From a checkpoint of a small mixture-of-experts model trained on Wikipedia.
Size: 8 layers, width 640, vocabulary 16251, 54M parameters.
Below are experts of layer 5 (counted from 0) of a mixture-of-experts language model. Rows are named router (the router's row for the expert), gate (a neuron's input weights, with its number), up (a neuron's input weights, with its number) and show model dimensions 480-639. Each number is 128 + 32 x the weight over its row's rms, rounded and kept within 0 to 255. Numbers have three digits each.
Before each expert's rows: "comes after" lists some tokens at least twice as common just before its tokens as in all text; "mostly gets" lists some tokens that are sent to it at least half of the time. This comes from a sample of Wikipedia text that the model never trained on. Tokens count by the router's weight.

# expert 24
comes after: "1", "2", "–", "7", "6", " October "
mostly gets: " of the", " in the", "013", "009", "016", "012"
router:142101100161096111063104155159119147126093128126099110151125097128111079164135140102063198103086124165081215069090075124139186125120110142129124132155128153105121165120192106104152122119158152168113188127083096081133158098109133168107145128127095084148116088172131110038174125129112141091223174157178151141135142180165141103131104096085087132128110118139185110070147103121133085132104119164117165125089108118093142192174150136181158160145097133141058167140118148098121072136111182
gate0:165098146097091135082129047176153117122152128038169176111115104134159199133158124131092140142099185155093125102149189059160116121143098145146122110079087121129112112077122146181094101137108111105116152038128113103161151177157123139188116106111109092150079142083138117190132157051161125134139121115101111108102144141177085160174062118131136125137151107141154113110045061122143172131154173166185078167146170139098108180143141119077176118183149174144044152090163101153131115119181087
up0:115123125136152157140069141086139118093118116175076075167177168172142078131163145146214125087121099151173124116209153165136114163155160134064100099116101078122109149124127147071191121120174122115163133157125148132146109094149139108060170120122135123171120141125135172160122130151167098130137074133158109161162142090080128142122172089152160175148108168120164159137158154159110118076129084128121174125137155144159066089116163147122063199147075113115156125117138171120112166106142141
gate1:076105151123146084109100103147138102207145116144137113170094117119098085132112135163133146098113095150078127088121095121087183178101093069115179096143097126147164120164183049140112136143145146155137118105160099095130184112156134094106125096157084107095120064135112179109161134167109126142184118131114163136171148073107128109176111122085147130170153172135148164094138141211167174119094177073094194141123200114128098148184135137092069131091167163130112124137079178156086146112162162
up1:103097146149118123121116137168098101084098106141093110090135100086136131144187140201167151107108119211141124126154162126162060125134142147150050157104069141131117117178105153062162121113104075102138121124078161159107097126080082129160083086152126138084111110150200170102093136115139163151132113106140133131102225218105105130101128125142095189123112092105089115113149084117083114123118121063115167119166098110122130106053097069181122127130077123193129170121106138172133122121089141
gate2:115141109133071227102145157126101114083151055106148097136203154170091145128126133140140156155161176114217071087153087123161156144152163145106140112110133192049148120152193188161199141158124198114100123127208114110083126101109131136113206162100162159163150150091089187142143126126149118096127103148190136125122169090064090138065199147133102155145149191089122198098108138140093200073119103088198151140135159138116140145085137127093163128181127153129077148063156184130119124101128108
up2:112115126115132149130142106175144150053119106081145132140167178124156120105131136153111141083110145154182134099098094152134149160121143143091166129157120126138146151126158124113139115152126173169146128166153097124071093184178099127084180142117133129106131096055122174129128117153180133143178207133205186157131056103121125159100174131142171146087122213181119178047123079136120193083121145108106137148142144164129098097205153122140160098120097154157112113163129179146124140126094132
gate3:156169169068132148125101150103182103128180098122097109097080098111118119111124100134104104096212115105139162152134115083079131137124123210145114126131088125120108188116081142097146081129177206082103120137165088093071101167188056163126133141094117154152137121130238140180123116120142146166096104117125099065142109100158108166172145159168107149136068167131085130137083134150079135137089126109125150086152096163119093136177148072102109160189109119146096073080187090128132183095092108
up3:102080101116175094115100122154059174115085143105148161145120123158144069107123172125214116176067136138080101106097125147123137114115127114075181147124182138166106076151112157166139163113111067161107168159136121122159126144096210103123113137135127143123138074078049095085155123070104138082191109126160152185104126130186125073100100090083132100139146117155127135140141126139176119124168122164119142156123122106155186129055069108118142062079119128088150136164053158113141151143127147
gate4:097161104102073097091098139155125136147151129099124164179091135116094182114094117112141103120178133155118146139060098148137116159084139142179108119089103088113050121120094161104144193185140182104177046120123077149101141117097114122018123174109117140144148103064151075156083142127148143175135105187132119143053132161095209142140129136112152135127134116123111188083106080141174091144138144145096122170172079125082130118146117157083179153153145120191086091152100111137064120173120124
up4:154143137141160076133141126177090094066169121165075131166145100135113097102119166112186152139157109124124133119171155166080098153132102150150123160128183134105130047121134065111064127106110180122121129082068100072154116159068078176136096104170127091091159097160134146203119118153110136151073144140099156074128168133137122083097073153112159080098100091140152077150115092129137072102136156178162119152150041104124062146138139080124096058097162177104149133150119103132121128156107163
gate5:088123151087057111112124120110091139151146090080105126115117074137116118139129126180190091123151119089081113136164085117134103134110105135154153136070061096163134125129110076133095164079113196068079077126111126171084110119060147150135134133148106140155170154166123116134175131144153152114099041156097137059106134116089126105161099134153130087136103121080148160086123152126227180141136191110134168129153088134139099108078112128128176107160132132138056100126135196118149152171162130
up5:095149102118167156083109094175157107123139124203107130138093195101162174111136100051124157183124117155120178099049127131115088159166148170106132118188156172091142099131133150122138149142102110138121146088147097136146097073149111081135127136179167149136128091095110206121101182074064139076082151115148168184156095125172158135138162116108104146105175103193063093134083128102094144124054101148178087111158147166107190104131160101126070164073125157091125151131133134130112094117112172

# expert 0
comes after: " | ", ".", " ", "; ", "| ", "–"
mostly gets: "6", "5", "4", "3", "10", "14"
router:107090127086141105135119157144060067188129115180133104137100137182131141123160124103123130107068058141131165071111107123161122130146117112181129115147064167095112150081129206164088150078150144121118178135077118100075161107120173100106157177064082154138129095125130196105160117112122152086166151080088123095158132181173068122143116157131078158133166088091103180163107103164154090137152124186143138117135144137076144160081138130177119086133077175086120102144135150135084127079131140
gate0:157094164109100147108155146113152153129098118141147168182141128020142098138121124116119101128126126075129165134160142117130130110137064068105127099145119132148128165127135054142190097083082116124085112130104073116130175109140091069137125168174189131137154086150081155130129096092126060141077160133099130092117144144096141168056095117136119160090155113178137075079150137096180119097103159110142153119194067103166138115160119121118094093189173090104092094120152136141168060198079141
up0:115065178105124106090084075101132118110114116114109148138097124123164113148090109140171131158150140080128161091168159140137128134087135136114129140162124151160160162165112113131159108101120144117064084098123130084078189156157132120180126152182130140156114158160105161099156089092126105140088196079129159134087069134097120152094116155152145066101075168148119093101153102078120141088132145111107136088175116111163085097150114129145138088161110108093055099123138103133112095157138111
gate1:171135116105130155126099113088108067119126129123210121119150148124160115144070118128075104106139157112130089149151122065107105115179144138161122154162150142151121112066098162060106100144104134160187071169143103103134080089110161107133167152085157079117155131156113109156107135150199126131077107084087123073164137094111156142099158116151201134131148151137086134134133041103078130063164092138156156175187127072169217132133165194135087110107102171178121143121137135110166233157095150
up1:171126135133149072051142074138087114135156090133122117150095121069152104081141148133073137184099131112126137112117148192145130232102094091149146177040117120144185126125073081148142177126119103147110103110062157159115152135157145186120106093112126143159154180138131143104119136157097124059107153097139143146143190093136129131130088075167113101118163100179099122160121107047131140115201145085116100145084148174136111144132113131123149104135120119149111020059152184148143163097173109
gate2:049114091113148093100165190113142120081136106107118137166154123175070134153091090097129123101130137130094159103128166123166144058109186102094128171100109130208136136127133125144095138151173158118091126161094127158135086116131180111098175111141065135098116131109155104076144143098109095220129123177074121110136177086098105136183060150121158106060130106142152138121155162108089182103113093171079082158051115163191169109139189190130108147167151109097091180088103111089118157108086135
up2:129183157083087106153087110125211160108111127118088134113122140144117109172167140142171210128133127093088127151114104156179101177144187126119136164115062078073141114067092142097121139126133149110112114092107067120167113127154108124161160121145013099051145103146177116131093141120138194131119107121121148132129127071058193145142169072104168151144129111072066112104148046139181077124102113122038144135152114083163126132120124126138095129152141134155125179124138121117134171186141127
gate3:100095142160117137089129122116100111130150134143132151162194130133107083134125139130135162160139074149111092114128089126154132145105121181141091171078142158168117093135131130091175183180095155089093116137141111187108156073142140168130158104203174146142179058122106136122042125116142117105125096107120082095161168141094154172137095075094057133075132173085113109105116081150099131148199064082149148101108171170189146077145083178137168091174129133141176085048072119102139178141115100
up3:086130135120130121072119086158119114060170127109203118214163192131098114145113141140149090127141119147123095124149091068129111117133160150150135137094105113183104122179130096116126156113126174081085144142072105161133181102156140175125136114122147179171176097130141094082054108124140129169153111115154119136135145109156173155123157110099073098037133161049165148069092077152105093112159093115109111113135155124234176157122101190122136078181143134119145065079112130143106164122162129
gate4:169140137144146183173098137073147115188107103118169159113140158109046116142169167113063182135106210143128118191152134139098132129142097099132124143138127095166176104081112162156124090169103122179137103138096167111080114131069110161172119109148134120125183034142129052139116175151145145130157156097145172084112158119143133139115121138066082111106112127173155122146073117071099131113153116140179171194095153140125146115098172192069071168149136136124194104078103148101136130071104109
up4:160123102167082083148129100168162103156140169167132137077128114164161121141138114184117148126150054147179119090112190098128136113106108145146109134115091157136079138118111078106122154058131074054163127119186120082167133152143132158145134071118134175124153121115166156082137141143163141154152134123132141087127151149126105064127092152130166131179151150105093153128131118078077101133163121055144107094132137115122113119124123124169139139095138083138149156149136114191160201116174154
gate5:146145119107134170162148091168126144096144182099170119095178134061110099122095079109096133106132107154149152098176155110134160091125144134103084092145142140127085069212131179180088138110128138147124110138127159155098137137159151117121096127078132109082110105177089104101076126224144101114096131127034104113063127157143057115130097174169111144120083098169136135069186140138106148146218163104163154100138187101151093146140195100143111112139103132123130153156139126131202120111143181
up5:125103112129143158136113168134112131104187141159140099150113142107099128146061118132142085196168183131147110101069143152061097080145103107155196111117103149104144127144133117108133120141130131063143189126152111093100123141139098127137094133162123174199072179100122132162156086048113151164119145134192100135118114173179106127144178158167153125132113063138146159131104190135194111081073158117147085073171144120144117139089072101094142131110152059163122155147165136146106092143133093

# expert 44
comes after: "1", ",", "5", "3", "25", "36"
mostly gets: "°", "′", "°N ", " (age ", " (aged ", "- Coordinates: "
router:099124159163105100123090082183068142173148125152161116124131143138097089133104143100127160124090110120097140103111148182127113122165123088149069120171191151083150133124089099102132159113136140159207132092132178125096128128162058075119076101176110148177140156099128140088065101097131152117146101095082148156122130110128156138130103165106087093090140096193139117134155102170152118160074090141187050063204107130161063120135075140117143174055160097084140111142124142167141144107165119
gate0:139132155129143095187085101157143139127122162138169187051098117140121146078149185091087139112169114078058159106137154119138096131117157112138175159140142123089146129188185163053155094178108126081097103168110126206145126119166089117119140152113103148144153182114162150158149137136154097171137122150117109122059129166174158099120179067122084081170160138161163107099157125132164148139097116152110125126059150104111105132099119091133175093167098071049215139133114095129133162196097109
up0:091152115185104153130167103130094163117136152167207151144084108114130141065122093082126074086096113061138108072137098091085124172143098121143106135105130204145133137116166127128105121150102122147111066112137085123160196144178118080093190135107159109089124210110098107159139105107121125144088139134109147121087068138116120133167138148140106142156111182156117108119158075135163102123125090132130171148131097160174199090125200043134148160075108128129118150125132086119143135184097090
gate1:131155075094114117160128059201113099098145087135128132105138136138179071093155133099153144135178102091089096092148164095149130100117175119155170096111153107137113197122154096158137143128235122057160131104092181135129077206122130121148174104167109123152108095115094178121122119102165107150062108126107127118165137114127126134118120080128145124109109115136117096149132147159086076126105097140153082134141126156164142073146105104153102157187081158137118176093128164081156092074172119
up1:142161146078149173141125152171146125127093127133112102038194090152199123100127159137140152091156081092135108107128189116148078119122128141123114144129161145133139172122099107209163106104101126053145130171081148157141053178130140153132137113116087121110152111096120111112121167081182153085136135086166119102157072097160136154159201109096151153165132115209138164166130163192118076109121121161168130199166090147136146149198091124123178142158081160125109157111141088098126161165134186
gate2:171065106141152137073198071113139100111189133234168127091155156096150195194124153149111156100200163125140125057126198132186187112072117139181098163117142133137099164234118074120141146075127111113135120087112101150126113122179155146138142148092122091145095141140088103126168125043104130158199135165081124157105183078105145083167111114095134069147146128175153114105111066176127158084079100078131093178113082111117092094133108135135171111113108166124116122072150124108098101196114102
up2:124118150164177130106161119097133121104172141110157120103135110114122165122142109100111127117112152200147119121102172147181157070076094112125140125166145036125111144148125077134094140158189176093155155077094161071113170142106176158126163099144067119154152127120093103128128118118123125129226092129133223116133158117067142080102084083106144061111142040097140145093144058174118138065071114146102140132138176177201162097143112152138147116122126181124181139105078108154147162134096151
gate3:118127061142181181095134159120170118117083134124138073142135135167121084083144113089103135151141121125084128142112107092120083159138080154151145132082101153104113185126087103175105138118106126198135167065093061115155114150109145204161128106117100139122149074083109146078117089135127129124169094076138063128077147106109180094100128160141174130165142128138137165146108176118163170124116131145130174143096127174122153129176162153130137184157106179179160106123072177108104147107126159
up3:117141114151183180113124117173129152133080135107093120182111136128095126115142088128119112135118119111124123160103126167117141149174133165129106118077100144081103203105102129141185140152114160173112156105128107104144137151097149167139082091126101170071138152113085206045139142144140094164107109128111086149095106067113179157146118133154148140176110143182136135135109172097112101092118148134171157167109143165145144088151165148079138156148085120153157086065086166139096169117151139
gate4:108101148115146163194137103149163203140192154103095155127139099118081159121118139134172104023122122141192123118107153190106098101164160135102084115126151118085183166090144118119146113139139134094151142109135161138129131124085129143076173171159054092133117153116140074116087127128171173113143084128119125162184111136113165093168079125105159118166098082111170162114114124119235104169134107114071109120182085091141107115139218150102145066169045163079187151169153095119107115148102164
up4:087117153105045122115145096122089076072142108188168097142063107160114119117096148121108125142129082125071153044086098144131150099114096171155130101140076139144128130139143118138142139077165121182128109144082086171143138168139071096170135108104129189164140144148144171149194113099125087154118105100110128029108149156115079121131149133137119162175148162164125112141148101167099109123120151142154164069145153127077162082128087074173135141098121135106100110076094121157102074157117097
gate5:072124125150208073151152137173146107175056131094058155143123091165149119146139155112123108101152120076119122169107151090157152122087124098098176161144089127167140114135071119112131133216092080101102141139148148161166151105063151128110075155130091184143117150155120090130143141129133118184191121108211156108118210061143142152143146115089106071149101120127130138155159190111083130130101151147116166116116135114190120104195119169112127162137132117112128164122136111113170140157143118
up5:143146149166082091051103134078110091188128158150179108034170172097117124154119120119120131202124121124156100151102130124131081143133084117195094121163074124130169132084145092108121131134148085126116141127168073117078124123166112137132128172056102101160104166072140130177124130181133127096100126106130187059102135109130127082103137108143154148188193068174116147160115085143144152119146138153086139138154103129119112119104085162126150125142084099122162085091153146129152129109086152